Experts of a small language model.
Experts: 192 experts in each of 10 layers, 96 GELU neurons an expert, 4 picks a token, a softmax router.
Below are experts of layer 5 (counted from 0) of a mixture-of-experts language model. Rows are named router (the router's row for the expert), down (a neuron's output weights, with its number) and show model dimensions 0-191. Each number is 128 + 32 x the weight over its row's rms, rounded and kept within 0 to 255. Numbers have three digits each.
After each expert's rows: a language model's description of what the expert responds to. This comes from a sample of Wikipedia text that the model never trained on.

# expert 37
router:126140157202071146177100102096183193172121165105116135088110157119140107130087091073121126110142081146142094140145087087080106105160109123152142125161077169145180150079164124129133098181095127109122112090132098134112154078106174103119098142177136196132104212131130100106098176184077106080120121174171097102157116183151143075137162100142114152109104062146092131179103107121119124144144124096176142141109168144137138090144136095152150148081144164114137098130182145047114117103157165138122127090159153136168030075122177168127127099172083177131136105155135135106114153122181140097
down0:125165159174123102113128119180138149147120091166124070146165131093171127078137151186048123149167114082124130110121118096111101116170171146092185169122134145136038174102179143108124120117177141118161125102137100153185155140099105182127138145110106177107076103173142144154150118134142159085161079096107142141116083116108111075119143125061168118088094181128198165095175097073159129125131107062103129098156204154100104115103142125131106175070152077189089154096164135136110068112134085140135128113184121093130079154086130165153128142141127069117129141114141160151177177146124087167
down1:101131100083097122117112117140128066118144085155074133212123158193152135094088102139142109155111122205112095113060110121099137136188098130077117115142150122104094200111192124084123126151113118108090124168143125127064135131103136128120160042096107131163088133143189139113118161076109146087186115098170168200181173114168141164152158137158165123151148080111102153127106130156092149142144137193126131155133130072114144149159159101136070105119116067116151124123098101160138138145067160134152139147178128156148087146159074159153163123095188134166092161139150075148166101170141075080
down2:089143115113129133091123139167112189195152136120085123099171066087100169094140109117138136127113124035111184119148123122128045134136109148110148120137042161119088149141127150134188134119141107166084184094116106130122113114124100113129175115110068211134126155137121133117122184133193154107194149127100098080105143101143097118119180137156161129109124157108112123131095143088132128099096100116133148179073187122146181129086153212154185109158126105162113119148146137143133107107181125084107081072112087161152072168115127109093203145150145156095067121181117123150176118087135126174
down3:172107113079142156179172106118138129106079182084167063110130087117125175111139183084146064123078162117194188165116119131113151139149103086079116108103122107134171058137122081121133168142122085180130195127113148093099129106079125098135157130145189148103179166135107126120170162161115190203054077095114167121122140163063139139127109103094113173109136114116119125087127123078165107185156167092154114116121161095097158074118104147100125155102139158147119069177154129138130068153135156077072127149084188114114139171149146110160112111106157161148149106151144145114087097112089120108
down4:066121169155119123105060146099105146147122159132125116118086142168095133119135104095146107121137121046116078142094145109103097154139172132102185210083134152157135174124138157218125152078161076083111119125143107126155121129098092152123151152123131090073119133095114070113104127138094094092131127110108155150091101146150110118077139142156126153146135074105171126183133119180156112145159144079162148119170110228130144063167187129175187149128093145135126117121118077170060165122141074130114133144172114132193106121169122087148142107091161124075128223130144085146142152184099111116
down5:102129117094132125118088081105093141115157106157115109146102129152135134099145091169126122127055142132169131167093175083125093129101128110137136152113131098126107159126109184160139152181156117121117105099182133126132177083208155116108154084062128169145123126140102152139115130102120098172140224143090169112163047133143036146098168086163139175142169119071068076101152127112188082133124129137153113170146126191105186110089095163118168173143185074143115129117129134095119135160102092069151190094101085106174105179096118135083083102150122183133120125189126119120145127114157088112
down6:139085159092075119140115140124140127138085147126112159123120126123067070135121161161120103113083125145143141114123133169148159166095077108194122129138100115101111185102088124223149085143093104142055187105129161083120144089122076147113143140135131109135138146187107128109094158085151137115103131123236130051169079148118107134159083166124154081129115102147123201160114122146123133123112155059150138182098202144081121138187103046108164130083112114123122178147094134172102149106149082119147123109141125142116096158191167122137131078147059146120164142156168183130140120092122157165
down7:151171119097159119104101122156114147132105055144156125136086141068096135171128186132157115135158103133082092165196160154110107127117168096136121138144126175109121102096036180114092092157180176116070171093106141119112186091093122189126104111121173148144133088135101108166146216127155098094161102172125127152156116163157112123152149054123124113126079120040172166171103143101181165122150158095138154155164126104124087115119064164094129173169102103145130151174156100121106119109120213109119133105134124126064123154125125100130108114142088106145141185173117162132091124098178101075
down8:125091162134081056071069115171140128137118105113163104143104090127135093138190106192143125057151120082141128144107154151093101121118100172140160127136082166132092105111147235161144142161152117137095118095180177117166076118127146075174134122160127139116177139185151137159094139181148132148186124139130086119108119117107148127142128110109157113141102168107067126069118044118133131127134231122122123114179144129106155142162120188181074162152145107099085123129145151093117113121104124171078137112134090177102098103139112182146097106175093097109104160080066149134203128114118110120
down9:134149140052110129123153156120137129148099157121052101108098113143163051093139145141141156191108133104080137113119160137133132112120121179144117052091137114147095023162120153142087114156187140143041096165136126164170170160188126130156086133050144125164145122169132085134129107104149133151122166132161103151066182088119117163134115093084156093118178155168128136168121102187146158101164163107119189146151059152123089149115109132084114159155153061169115124147139097162099106139157115114133172106082066156100126177105185112086059116119106134137180149137134129122125130115158120105
down10:115076122090148082140169153097154132150093108131141163169102043107037086137150130116129139132139141149147115111136133145146093177118114147155144110133146081091080131113165105197144120202140153093086136158094166136143133178083185117111120146107093177142124135160114115189076157092143158148115171105126161126169148183143100180149177062144117065135143227121089109143188096167109116137120169129107189172068108071132109133116106181104105109118104099121131112121163131141144064116181117101124063120133079178121130097104122129077126187108118092091135132132151185112095173108120120131
It responds to: Capitals in sports names. Capital letters opening names and acronyms in sports and league contexts: F in FC and Football League, R in NRHP, Pan-STARRS.

# expert 17
router:142086155178115089192144044142152112165208154121134158148110159164109142115111117078117135122141108106136128112117094110124075144156099098119119122094039175177093158139191131156161118183092123172079108089122067099118146118095069115134111082179159129105144167152083069138166128178112141145136197167168057155107137128150178086169168081097110140124139137098125122122139074108126149121198132099186118152089136122125157142147093119080144113097127162122134118097150155108049170145121162163134124112165133175145084099102160129086063105130155104079137114135154139147104142131063094155
down0:099148141104184102183116150055160179147093135103109128073129067106136132118098162148065127147123132143069123151156173142175116138100112091154116066170055142172125100130101147103128140175159123143134127135142122155137034156156192120166077142140146153113210162121184092180146087152116144120090113130126145102159094139179129154088091120165118057141157175087110097136168153165173090111099173106111136155127096119145111136091104143158095180155172114112153150065170121103126141116094121077140101151192184142122147124168139108097105124112103144131163110113122103052149102098153080068
down1:130155136157182195132105096099169110095137147152154043166096056104157131128127166095125163130106047135132127159128102059128117122085107119093104086207110209148126117102119172151190117128116178113134102143140115105143175139065174114135113094116089118122141112109184122168094110167143140104131115165092118131146065165196147118053131106175129121162115128160077096097182116126093122159146100151124132147143186158088143104098067088110131145119159132099193160161183119107098166103147161175164128146176122094124105163123166133137128124137120173080173094144065082107126112115113094133
down2:119160097126142093092082180159096062157129118135140077118132163127105123175141163117170176135157129134109119141174110135145146183143117134113089127141146160142102142141106165161157157124136201103153121123067150167132129089111097106136133164147186174125163129136128153112095156112166134125156096117157164134149144122105094137142077150112118095025116075089157071090134201147147134136134111094129163077103096117129113101232132143133180124145084122156108143178049128125193140096102091159101157148064105173079131135072128084137165133085074126151047191116112118133091065139114156123
down3:108161161119113139122156142122100128041070112098105113082100156138148164130126139134163160175155177127102122114115146154147139152090176138165166130103121046144156137139106117206139136111152122160128138126151151101095068148137148168072141159113132150147133112128075138096107133107125124188132070152122154107169084120111082119164138138144085212095124120165136179221147138146147094123152141122143126104090135118166077085120144130127078203138065049180066101135118094142112139181099130133137114118096088160155089149149030128055176108091157097147160160128078127120129167128162103107
down4:078125149107169178112114120145138077129160150138102117133111154087098121126172116102155129140127127145082104156143151131117164071177151089112130178160141120084103146139135119126126120147118136116141159141196166142202092101134187141114119065100166117083155041191118216074078115070093111120090152110115149089188102136103125138066107148132176123125189108165134110096089086107112137165083148112128126160171110139125148110070115154113147074093100086139143146187107104158110114102161123107066134111094093110148113173143168134169117184167128111139065142183129152092196162158140116053
down5:163099093200080105189099110127134119137196133183170121097068092113087098118133122194119139108104174118140097133173156091167088165108132150171124157090145176114160132109123135189122097124148091114139165106094150168123114115103166160127104133182128181117143150142133133144087091105127097052125164158082093086133148115065208129078123167175142144190089114133146147130127156121133129160198071106149117145131124169113124141159092092097130050105133098134117175112083093089099151109122145136142111149146198115173120139149106023081168117092126125123137091131143168096169127107108147078
down6:125121063168145141068059103115101084120106164093118106167100107153135138166145120146126179142108146144145113164115120105136213147114196151101052129162116141137142187098158151141152106097085132127141114094135190067145154155172124164122107101064114140136192092101130109178141166115139118115121132131157144114100180111055110091171107153142144166185134066058171083182179121059191120076133121137126140124099118090174139084110162137124076124094153134179091137137119120188135116111134125156145163151099150131099084120083203083175107133087144088146116142108133144077143119098096137136
down7:126140125171139064058106113204114141212081114061072169118183153095120122101137122200177127078100103103140132115132145119132136113111138136118083115100177084125135118108127140133050142111169104094100140165152119107036180110153108178114116133190113072108191153100094113097107145151081125180131133106153143102176167164128127135143123089142142156119131080056125067138093145152130099096133135136176152195084116087166135118111122111104135152178110154137111121195140147171160173140124147159156095090099118095149159133101131141051122157187122106130124135135101127119113171194131144132
down8:149194115196102165143154096124107168111083158122148166097116158151115111127077133137087168129138174111154094115144146134101211125099165120128152124136165151101150116122043116130047100052193132105119125143106051172097136115114193122082171187111090104133107091178113183129118083097127101169169127074100142138125137107128100151173107077154139110126096063106128154152126086117153099112118111139143170104042108122112172149098154135151148106104141094158167117116122157087118119157102153121215186100069162136140131102110147120134140149112085168166193109146119137191085137149126119138
down9:098162189094099174110105116120133125182113097097194092104063098097140111136136065150168135146131103136129112134158178067146110099150153104073162121114129139120151109089106168091098123085181116166059144135090123104154172133127113125125132137130178133172093144114115123116078140149161127181131101117181144165123063124079166144118129147146185107130167169147142113127134126174099149130181137157101125108126080150159195144106097144095085148146111170173077112162092134118152109072165100121032141207137171120128171092156126141092138112163120155127174131146169092053138087183130100049
down10:139121111136122072178106102124140172118145123135118128144107124103107166187138141163116095158204095076077161128158106127119171120173114103107111108102163195164102177107109102133120159105212151139096121141146148151150114143157104133190129175085127122151116129125120096184082134073167139117055095114110120138122126056140082145086092156123139088136126133140154175110099117171102095146102163150116133171219180096094137188125159189105192150165086092113138113100119208122159119071121133147118144181158055088102136112145132136094161126168099112174131114115114122106087121096050082166
It responds to: Acronym and code letters. Single capital letters and digits inside acronyms, codes and identifiers, as in CAS Number, CODEN, Pan-STARRS, anti-CD30.

# expert 25
router:117156115098202176112083150136162130135130119151095079122148124161104101071127130201139125148132142177116119180113179119163149112095132082125159173104147123165130150145158074121158163152169144229141103136088157112121132117135124122111067105099187062192103079141185174106153139140115134120167134117115063155108108104126093115100176075125140122145173133105169158105097143129114118176096151179115087162114143090136106178186089096142120144089102062078095145082138129113111157096191108099180107109127085116181123135109114118129133135074091098182160135113070128165094108165057102157
down0:151177137095185203138188128116098117129155127166127132136146159112113069139172101051099092178074114140165095088108113087085111166090138122106130106124145185156070153122133184073131094117118127161126155159132148142138143115109139120150154154146059127090109143169157139096117142135102107106076144123165150112137182153104167155090127129138145172189130149085104085118135072106115064054135102114155185080112093061127119153112083169157162131103156079151094141136131039109125107116191134172078107171135096120108119125081169143117090145109158168094146130192145151182113147123082085108
down1:122165161123126072161116168078084127132106104127070103076151119075120148154128122108121103055091138104160131177117116162111185168168130117088123153114084156052143105123123136087070167130122153123139127106157103197103087182117128086133155150152134104086121201150131121169068144123167127150164125127202163157147165098118100142103146122105131178109141106079131150116147100150087154118104169103135119193103137153159067093064071152133162097150084148130177068184163115095098096065080188129146142128097115106130135118129125168176118140081120126146098123110121120177143176101188168187
down2:070136132181178188133156085108128192139154155159128110134175159183131116127211123101138095144142107125133131129106115058192070146102087080123117111118160159086100144125158078146069137120096129134081140099112087092124117105179125112135094114138126170086150147188134112149117127151116118125087117130133091108207091158126170112131142096128144122088187055093140092063123097095125112112111168126168129098113165154129150100158110119147226108079175072165103126152111083132183053133158170169142103131160157124108199130160124159078118128179169152132155090136131123070140122108112116129
down3:132152125125142125085147129132139140100152136111103161172105118090142131129138112131129107145117203165125102104196157150120140161128130200075120102161155128147122131163110157097097145119098106163095140026140172151103131107168146106110123112110117105176149137163136062093154117144149092071125074133163133154108153136095104181111097142079124080043153148100165096148118131124107125144134055112147046199091186131087100161121164081163167172175162121080077108091160133132141070153128140119204166128107110133164105143176137067106139154104108173151097144165117127080055183167153129133
down4:151131164127151129128122102144128109097110136121137148110068082092122085168109130114090084107103173112133102113197129081138134090125197121137104121085132105095127128143074105125085147178208167066092139142170082205179156102107118115084180119157122084119097146154102129121108075142141140103209103108118190122136100124160165045144088142172104068099123124158147136178122097145177095147180164109110073144192145160172136130106188111149111131135161143100090202121087178156137103156130171087154167169108171128103134082129115129121134133097130155157141125121128085135091214108118093132
down5:134127124063091144076176169098202091126130093129073156153084153138111121100118135102116122128126162135132177157100102116102135142123096141130127128137117112163133114084141232128089085154135090117129059145142150129153113110135107111158162137054105101168157171114108228132091106108109191135086159088115143203151152128179173113115147155157139158133137097121106145120132107121158097141160107110096146097146161120076135110137091145097097143029141091135154125103139158115121100217124161145147149152136136087077093170102119140071113164086156137148091170152119176056162098095172191101
down6:119197131123189155120105095163162173116152151168107123106159100091156125091104148099097051132142122145091132117124094144242148134089120112166127125098103186130107128120151064148069185123148089179111127052128105132106125105119133114089164060145198156126133145131179160111100175109098158122174115157127159143167115151075158104078117129199187142162153163165078147143122146146140118105120113087096162114120140133099127168190147173126118144113157044127125143114163114076133082081129083078032129112133117149141170101125145123137133135089131159118186125129090127083104133119121135162
down7:142181110128183168141141130125135126122166201143137109134145110122094104166120111107079135186104150145147130098147144148163165173165198157139172122080078152114155121092125107124065106152163098172093105144116106110135123126170157081090163138133091166104124139143129123121125123155102124102108099121156100130133175184103094133080070109131158141136135189102171134111126125109083084091116075090131128118068080140127100204129128239086147142155146144148127140114179017165144059103122152145132122215152134098128101099111112106098164150088104148164145134172070152099065144136131117069
down8:123139168143153120095156121116122185102085143118116108128082117197160077093162160124154146139103056120087140123148212183194176123136134120129091155116135130143140129128137148164104149147112147118117120118111124192116102098099142114115108077090185165185116141120137166096168187120097163175132130087111044150112188176148162048089143123129133104122119069153088151164130084118180100123164124117147108136099100116136147203142146083111164136113140097148140183122153088132123135089087071120138100030095179148120135139156124182091098108127131152110040147165162100118154155103100094159
down9:179072157151166026050148121149190157108158143116130123115098168125176083173173124082141128085139140142099146094099128148133166105128153095126191079126101090143064091113118066130108150134141053121169147130116109087128052133204112124117161087110073116098143133148158114157148127139168124156184078161136092166099043084134161115145109115123175167171143173138137125148166110192149139092136140150150130107145142128158108166131135120138137100134150109106114069128075195171056183077091118093143108113138091138133131123162114087147142121137166119188096096140151138131131105123128166136
down10:167101135193112138181172096139169157148109116150138190130175102110128115084090134131158120122108162135121185153171150144121029145131129135142110083142132067128106163066078137164146075167142127144069098169147136071136081122112085107099124116128044142116081145108145138121141133146123155118094154101105110153186167105098136120117114122167149106136144219122183152170150135162146112148128130105129118102116084150102130106132145182120118120070111141168095049119171126172163099135081133141106120170150081054087097152100061164102079188175118097136138119163127125092170176147116188143
It responds to: Mid-word syllable pieces. Middle pieces of longer words after a prefix, such as ant in substantial, mb in combat, ep in trepidation, amp in example.

# expert 27
router:068147150069152186145118123142038093162138122175171094149129104150096108164125145108128130156144115163118159136130147123151156120079146089092167160094114104199113174069091131123134158138078148162124147071124177102152171127129187107146048127106124077166094113128154163126046138096135132153153122138184099168160133080102141092164141103162129141162105093086132141154154100169099152080114155064067116129214158121191129121141141139127145107084134087118140168143154089204086184114162099077162147117085063122105130095120149137154121107086116100143157141130126129173131117130074140114
down0:134162129110102065123136178121134123162128175129174119107118088117082131165120111130078154103122118126094114111119126134153138177103147135108141143113073132100115116102101156164189136140149122173127093074052148149059131126162127127062142140097066130122166217117082063147127118151127145153159137138176126122085090126143092186103161141191081130165095113060169120101138176088124160143090131154151144097135147125150142142085094130134108159133152126145122144107064092179103111089129072162114115108226121189198121143175102133140190086132112115123109090128125223125160178167139164100
down1:129166184209153117123206138158109139124137106099136117170139145095159111100125124073119072134148106075050174120136138116178126089107080117135121167108120074097133148146120112161122101083112155119110099138087091085119126149103059104118115138089169182146182103093151118140156158132153191071116143088144099132188145188137132113174114091169094080075111093184125141159147114172137098096155058089183105095124165102128131105137135097153191160117099199177071112101115162151121104106096077146143125143118179104116158106124125167109119141113197147098135096206127105146119174132132125160
down2:142144061165096148092067122109146166123138103153090162106120169135134125152102111112198137107138153124115134152134134156175129147127131141131088186165151142076125126162156169113116104130052098160074127107125174130092168045077169118135052124155135135171089137095161142104075157071117110056125102130156183087155140137139138142153129099165127112119099130139130151177140155106130107118127177123144105147106121075113103119081181106137113153178112061135135137152148117152153111052148151147097166089144111147145027136134134187103211078125106114118156164131171114081205148066127125170
down3:139114134106112136106139171097110143136103133155149123161204133149077122068162046181155196172040172172137127142134142164130126123131172094183133059123142073113168075123156147075100125125148159142086147137093100135140122158177086167158143100143127144127138067094136097109154128115158147186087138114112140171141097114122126145089158118098172112123117116150147132172096111120119168153185125125189139128123080097200093136126142127120075102071122173096107108138134131117079180130119059137136107160185134114142144192104079153137076154133092044076134130111086172101100162163149096101
down4:121162147121105100143072132122114128170146104172115132119163160132096107151138133059140136079140085113133094131097136153164155121074149094181152188108134111162147146093110130129134205102107118149095105145120174140117131100142119141176117097122149155182105146121210105053118130052143206092154100110133154087145094131137194127147125077172160114166084103158147145155128149171056086171123116095131120145119151084160119146132077121115107135122084099183051126131186135110113116101148119153071103068049135161155066182138143123127181118149116178124117139125177168103163121108066183145
down5:191123120167129117101181069108123166127155103087120075082174103116136172139088163156130165136170086136083105179099111164153109221090134163158138199110169119118106126159152127105086132095131143125173141090162104100160162111101135088131140133152114117113171081203120146161105160132077166144086131098114179098088081075135186103094169095134186100083150109118194140131107145112170118154089147156050125092116128165101181149128134156140114127160128118117133129151134055157130148099055094131124117174146123100148162073129136124103105086143087166152110131180135046115156081109119138117
down6:075160134180129134100136104119095104128170138076139096153131183121119104118162130121211099127121133136151128114071100138103110157082198062139142169064155152118104130107148115137124089124138086111125098093150121139163097073128136156156104128067098150112154118109176122128066113148138099098121096101133137088123178104141116190142180162151141145171116168089173127185188122141040073188108174127123133160163158180100120118108125187110169193154110101125155108128089109120123168107136135176181169188124075118094140172109095118136140113124123213179143073130121130065121101094154111086
down7:131129066153145132148166150123077136130124113123091170103124178139135176130091072110143138164111204159163148085143145110122097155099122092104120086119157133113142083140171115086084128118154153154118097114149154111106082133092158171113078093136118067098068128104092114133081121143168109135165114147130126149190138073122132100179152104054099145145124147213188058158078148113124167173158124134087143188117136131145092154103142118166127127127094145153163085154174112074144104103165110119105152091145161172111130113130155130143129122052181078185192136137133220093166111079107106188
down8:151089115139148136149089101119096083113170089092083133096152142123116101134138103166106093115149147129146107104026162204116115132173108159146121171132133144093104097071091106109079067131134167173117162124161133135117130114132116085165094130112126093155153136157091139158134142189131207144132134154130076092176142185133106089165105084115139071128151102112157110099120078137127136121124152125181070132186108100132060174108110096135132140130129141119135166096119148127096153147156217142109138057116177116090148156145105197123125089170157133197150038099120144176165137098193171160
down9:143159158140145122157049155120117160207151149154159107110133131098122116166133148151186100138108108155114107100143093126166110154129133159026109158088191164145129134137065133113144191105114114117122155065133150121153182170089139145148142153141132137092116139114109155194143051114070092115132124139130106101102133146146159089167068160156116130168153086169113101051087136102188124064067124160128154104111185136143081152102085102157116105158091072094124141201090073150122176083100127152136127067172165124099126114123141186173093088134136139171109137132104115114141138111157176120
down10:158057148136152121175088210152100092087133089131157166108162109162146092185086088098117141085106167148120146135139138213052151151134122169089204211126119132125142143157149120128161102127133133172146094121122134160167076117100113139129129076113101067147174144117139140096151149093115154060132124089070097162143136055162130104135137166111117173083182135168128130126086177155137100105175075101108101125102122173117109153104118140124140094149156126124147174157108154106156122174131159155151172106094079134092143088159135029145161155144120118121153092106125081103083113127063154107
It responds to: Mid-word stems. Stems and word pieces at or near word starts in descriptive prose, such as emb- (embroidery, embassy, embryo), make, head, form.

# expert 42
router:109071079169151128083102183133070083107125076192151101166149123113140074135115135161085125172125132178163148172109157159117174134074156122109140084105130113149107121100153049123139119117163165183200144080091099141146132151134141105144140165163104128152117184130150102108090158094149108154175114170151136157159099105079131101122172163120133097099149130102115119160114098155062153135080167078066102186128191137125151107135141109114112147067145188180110175119174130204139143078101133081134112128095054139136087178146095110117146112118125141089184148061153102107121156102158115117
down0:144110122149136097149171134144071161166119160153171138143124151102134112149088097121100119104140110155129101159167131182171171169178100166115107163138110147096104151151141162126107104132181102111119152123109138131137128074157134154094104133128069137148155255139126165159114083117128128090140117241108114079092137153113123183084101103170159140100092178156139053127103121165151107052145101139072183119118103162122109171170166119146083045164088086162134087155138130088129123169096143099155088102121101130121182134117069091145131157057168149170127082149137137102108135122110132149
down1:157183119159089166104131139162159112134179142119112103082113082156113124176176133174114128073035069130173141125201125124113101176081112085089096090165172081130083112148166121124206119123157177157146141122142161043147138095126140196098139140145158112124029131206141135128140125121135112111173119163122108125139127112109132132079163131165150100156120104121127166144117123075195108150107159144071121111137134101147134158099121155145119142128134126055131154064153109119136203163139086082039154121134119086106137110093153127130164083099096107119117122124126128114139147128141065175
down2:111092116124156122206088117132125180165181069104106137205145101117124155101179163135132055110191106124113143131175084133144130099162109166115112155116121083131095130118159131147121169135130045115105134127105078207093129179120100068172104169100156196096161131137114182100111101114175105110077166125109149118148140149167133186136149092128120085103076187141106150102128086150098074164108131085169159115098133088099104144105174113150130077131133115155149087174152189126109097115149108177159135146116075079126094067051159115154116111097127162090119131120147119156156150136148122186
down3:114123142134145136173125089116090188120140138165144119133165082121115108131076123139101169137092116110168152094142141085139081156067131080084151159109138110154146113142142092149145162140096148135097137093097128117141182157077115127102169087152157117124129183097183132124114160165135178119179132140121088124183076069131096176119135141153112095107100175079124103143125161109111045141185134147140139143183067108091134123147207189077085169079083111172124134102188113159136156108111125159107188175153056131090101110063175094115107123129109112111204117178132153113087126071064128126
down4:102109096133160127135124136055107173101147155096132119101140160130144116191101125121140130101091135146143118155173160195139096174140100132163175150065146089082076085107140063136146138112166165090152116116121114133111092130103208143096095067132108154165118132125124098082114155125196158167181068115191135114164144116127105083137133108142148077157140198209176115170082203152142176124116138146094120165155142115135089126114144197084109168114093136167142125160159139111093144110135109053128164108082133168101120145178107153115129095124120080140126088055123107073137152129073096159
down5:065162095131072117101091090159116178126196200113133180106125072114149104085126164095139143194101138131134113085124152167163105219077163105138078066140104116105158125083131084192121157206064095096166109104199147135112176203148099147143118135166159160087149123131133136128141111121150105140156124097113102118157091087107157145177207129120067105145106160137164141113102120081095022131126170134139135093164152155105119111127103097124127156079127155146117127160133106166122122131114132157111107182162143135132114149123156118128080114128162116094100087174142140095150165104087129134
down6:107155154056130149109140116110103173131123081157082128116146128086091106120144007100149074084137089083141107153103142095128143126103149146139109157142121156153114103116143171150101137185140155093195158094099146122161139144139091121147125140156157130140126163146098083068117128165135133099158086104132212094121187169145166090124110174073110080143139093079137148161125124149099120121155121195114116102171183097118148189143154110193135167072164129138151161100132106140133090175068097123053127167158133094119150102051158114125135148088070163151165119102126141150150083185103135183
down7:109180113101105129150129172128205131065100149078145111139124136112149115163121126123152136109101116132161135127139112112182079172165116070119143092059124087135125118145143142089105120144127122153127109132158050107089138165091203181098121143077139112121102180070108111101068118089167105151177136148122106197114158118160143133116171160130162098216114068160099157144122097088173184140157095162138103128128086141125128136076168173087142093149069093152140142116077160120086112116192077084097157116172136146123160129081172157169125122045138098123164105080159119122163131174085127133
down8:164090092128128100169122120138126148150176135190080139090193115129139060142122169146103110100140144098126132202160144182183087143149127082134144134152160125124107084123104135135088157141158175125084107123127134133121114122130116053114161132154109096212115118120145145149163120140120132188138109174117205131168101145070180102122163138190192113136056147088141054182080129138112194087125112162100128165129112124118111126151170123161080124127078160137079143145133110140152091065130089194144132154112127147186097106100057124138150115169086115112095133056144149088141093086138097096
down9:101107110134097185137201072126124084152166133137153123075128087132121146127141117090190099091124134094171183110153091100126132133122154098162046127123110095126090118181124184104143156126155198083085129186103057124096135114109181137163183161159142115144103123133136209161095153098152144118096151153187129106143123105132153142116120116130100149129106113154105126106103100104057074120124086097146162107142134077137053089132166073123161142158186143105100185182086116119116123144076119178119175186086109099168068129140111117094144165220098121106126120134137126111176091127131148143
down10:184136119117125148134104149097061112155069122107184109131142218099131139122147120089155132154143091182154158150148067148114124162162148135102143189131155172085209130101077104155083155177154116161198086160120126194112098140140153083101155081124143108119114117104135139186103109169130141093171120108124095136100137147161086144116102094100172110110166117137180101098095115121180166107109150132124123125129056133149136158122095137105158068098110102096115100091104062114070101164117193119184179137081151111119108159159145136131215125048122177126092154118149144132094136088141099097
It responds to: Mid-word p, category nouns. Inner "p" pieces as in des-p-ite, de-p-th, ty-p-ically, plus abstract nouns like period, form, system, style, type.

# expert 39
router:118157179138137129113100032129129091117118094124115174073158120158138146130178116132133134088144069139138111075104155153139102114177060105146082135139082111119148154117168104116140089189098087121077132091164125122121079131154124113102112114109160122100197140136080180119136096144074139123174203089192080107137123146088202136154095119133141074119125143131122192108125079090128116178111175105201141117184108135092113174150106184069118090138135047110098118106142151131149165187146102150143165155123120147188089074130159111164131124136142145117100154171116137157151167147078135075
down0:133154146080141197132148149111124129122107121149156110143132122156161147155161169124065144140119138156118114125114184086213137115164124146085135167130159150082100166158167136133105129082128126139123195097194133141172161072089100177099161118122100204132161063150152091156172139077085095158082138053139149145190104151151132100130070116140154170032134117067106128127136154058135063115122039100182167101128120089131093132140141121124118126094103154159130090161140077131125117105162114140127167141135113069129115092136117131153113096188150116068105101171125157157096100101143110156
down1:121099111112140140153120161115068184118117132146131126153143147147133134116118119144124164167158158138168075113096160153205070084118152152100160138141115152105106124162134109151108082090098120100096097115134143176121116174158177125159142129108118089122150175130105113109143154126147092092117113134104037113174144096146091149137063138140189136100097137132131107125088108087173087080166049075064110085127099092163105093136191164121129154187156167096184089071180147160084153157200141119128180114159124146116148169174097133102115206093121123114100130153125140078145166090161089214
down2:060132169143099092119092122160168162176130121150163105088138136074064096096101122140110114166163163129156166126139149110110106085170096062140138137122144164132088086171178123120158141115128180141111106137087141112123093123120131116098094123092126108166089186180063101100086148140171088158157101095132150161128143107162104157140153147115117130108162194152180104116119189082154088171142140145120112062119110141092095133134086162164072158082122135155152167115132148172172083078149155129149108133126119126139170142136035055090195105169107097150160100154137087130149083114089171215
down3:127109131079153216146084102077138164128140130159129144111185091122133119165142123107163118152154155127109114159031148134108134108194154121135138131123108118120190167101103048090156140125111131106098079099140127103192130097152097119168111109175111150141088102124171155135104163081106147167144089134156151184138118089099159073135145092151112128077142183147102158134166054118157135136084121092183096119172142085094114136126093124136088154057132123138105174140124119163154071126107172157078131073133096101188075106150106086190153088170147174122104105143119087177164154133151196110
down4:151119120163126138113135119169161153130142147155144193114112096121171108132134125134170155083118148122101111085143099107129108079095124100209065116158113117133142170122119149099121124087110076116124126086133101136174142143156070191081163135110129171124172047091048153134145123078095132136079091147111132145107128146111148125143136185095106123116102111106128168154121183131082111062117085126078097112133128172117158101142126197203186169129124082099141183144124197160063105091170133171124118074151109085080157125164133141105056097181113170107143182080105155109177125169128153104
down5:156079126078188138128125114151121155207124102129164194118101094158117049142130221184185160077152131179140156094121124167099185156144116128131105124142149089080134191114092109145100103088133108091082165117103180133163105129147112168136127076167113155115147094133096151161101103166137129151133161116130113084130115110128136114141157155176173109150115113134132146099118091123128172102131163064109138123160138119151162116174068159146161162116077067134097063147155108108156143122165087146131118174154112076105151106137126048139135129044069102104114122100116184126126105174060111079
down6:079155154139140156146146089119164147139118153104137039126134150158151084109111102163092155132156156105161134173132110108118110122110117136126097146202144140102137108160090118135087161108162156156116158159070115167088128168125055118114119109177117091128166117111136120114191135166105151131096118105158100120144077106155069131119111119164133116120122208167156131148084164170183102080158134113131145044134083109140106144120138142075137148152173134079160124064168091121124075131119127126169160130167163128132197154099091118115069084161108101190162058155115085128098165042081124210
down7:174132146151087128131169106119152084181117070160179167110116147124157076122101099088106099154105109158167167153155159108082101151195143124100137122131188127123094180091118119148121065161168093135189148194186157102148049091099107165078140103191077143167092161139106110162132144146109119078120082051126149120150137169091165168125087176170175148139117111136135125153073112156135148136186148161129149143139112107079085149096147085103136149130119140152145124100076129073113148134096124139112147110113141116094085114137063096144149139128207135109085101166148068112192125099163098091
down8:091078122194140121125192118097175147120078065163118118148080186117147130167102164161117100065125085142124139192122113105130111137113181172140088115136100108154115122151161160110110176109130151133178154177096157145116161174047081111097096087170116136093107114167162144087158158124125114107149069165066132155152134112141128096200123126129101110143073114143131159160065141175159098108151123141103134115125168125163157103159052153074108140116147121119109089084149138130149120109144128091176176099104142172140176148085164145128126082135126126196126116209145048170119089088145101169
down9:148106115092123174120106145152121138148154094217132157116090119170104119090159086174151127095165175169120175181078117119064131115210174159134170155187114113114079111080137154116137051060135144117085119103141218109147147084140123174127153075145141062157173106164091100113073146105099119183152096074127115141174121103113118117093149131097137157180146115098162093161127127105153145159137168131062102109214110135098159133113076153175082132123132127147147127082127120108169138096152149091167080134126109096131110114138109109104123145090133130103131176115152180109138132163068158093
down10:119117139162125121141136143154110118107128126131121162124138059132149144180090120130130114107155143175118146199141183108092131111153177169108132113079179119118161055081126082132123101084123135139117090156117143074120134127148131128147139114150144179121129150155092052163106139105129158114126076176207113103080199128072155128125160128133178136129194164108136091158092158114097151174132063132108095169148116188138108113164209132121182069126082126076113092160135123199138117131106100116045132157077197184125140142097091058118156145143147103158140131131192143118101089112127071128
It responds to: Surname first pieces. First piece of a surname after a given name or initial, as in Sh-ell, Do-yle, Mc-Kennie, Ra-zzi.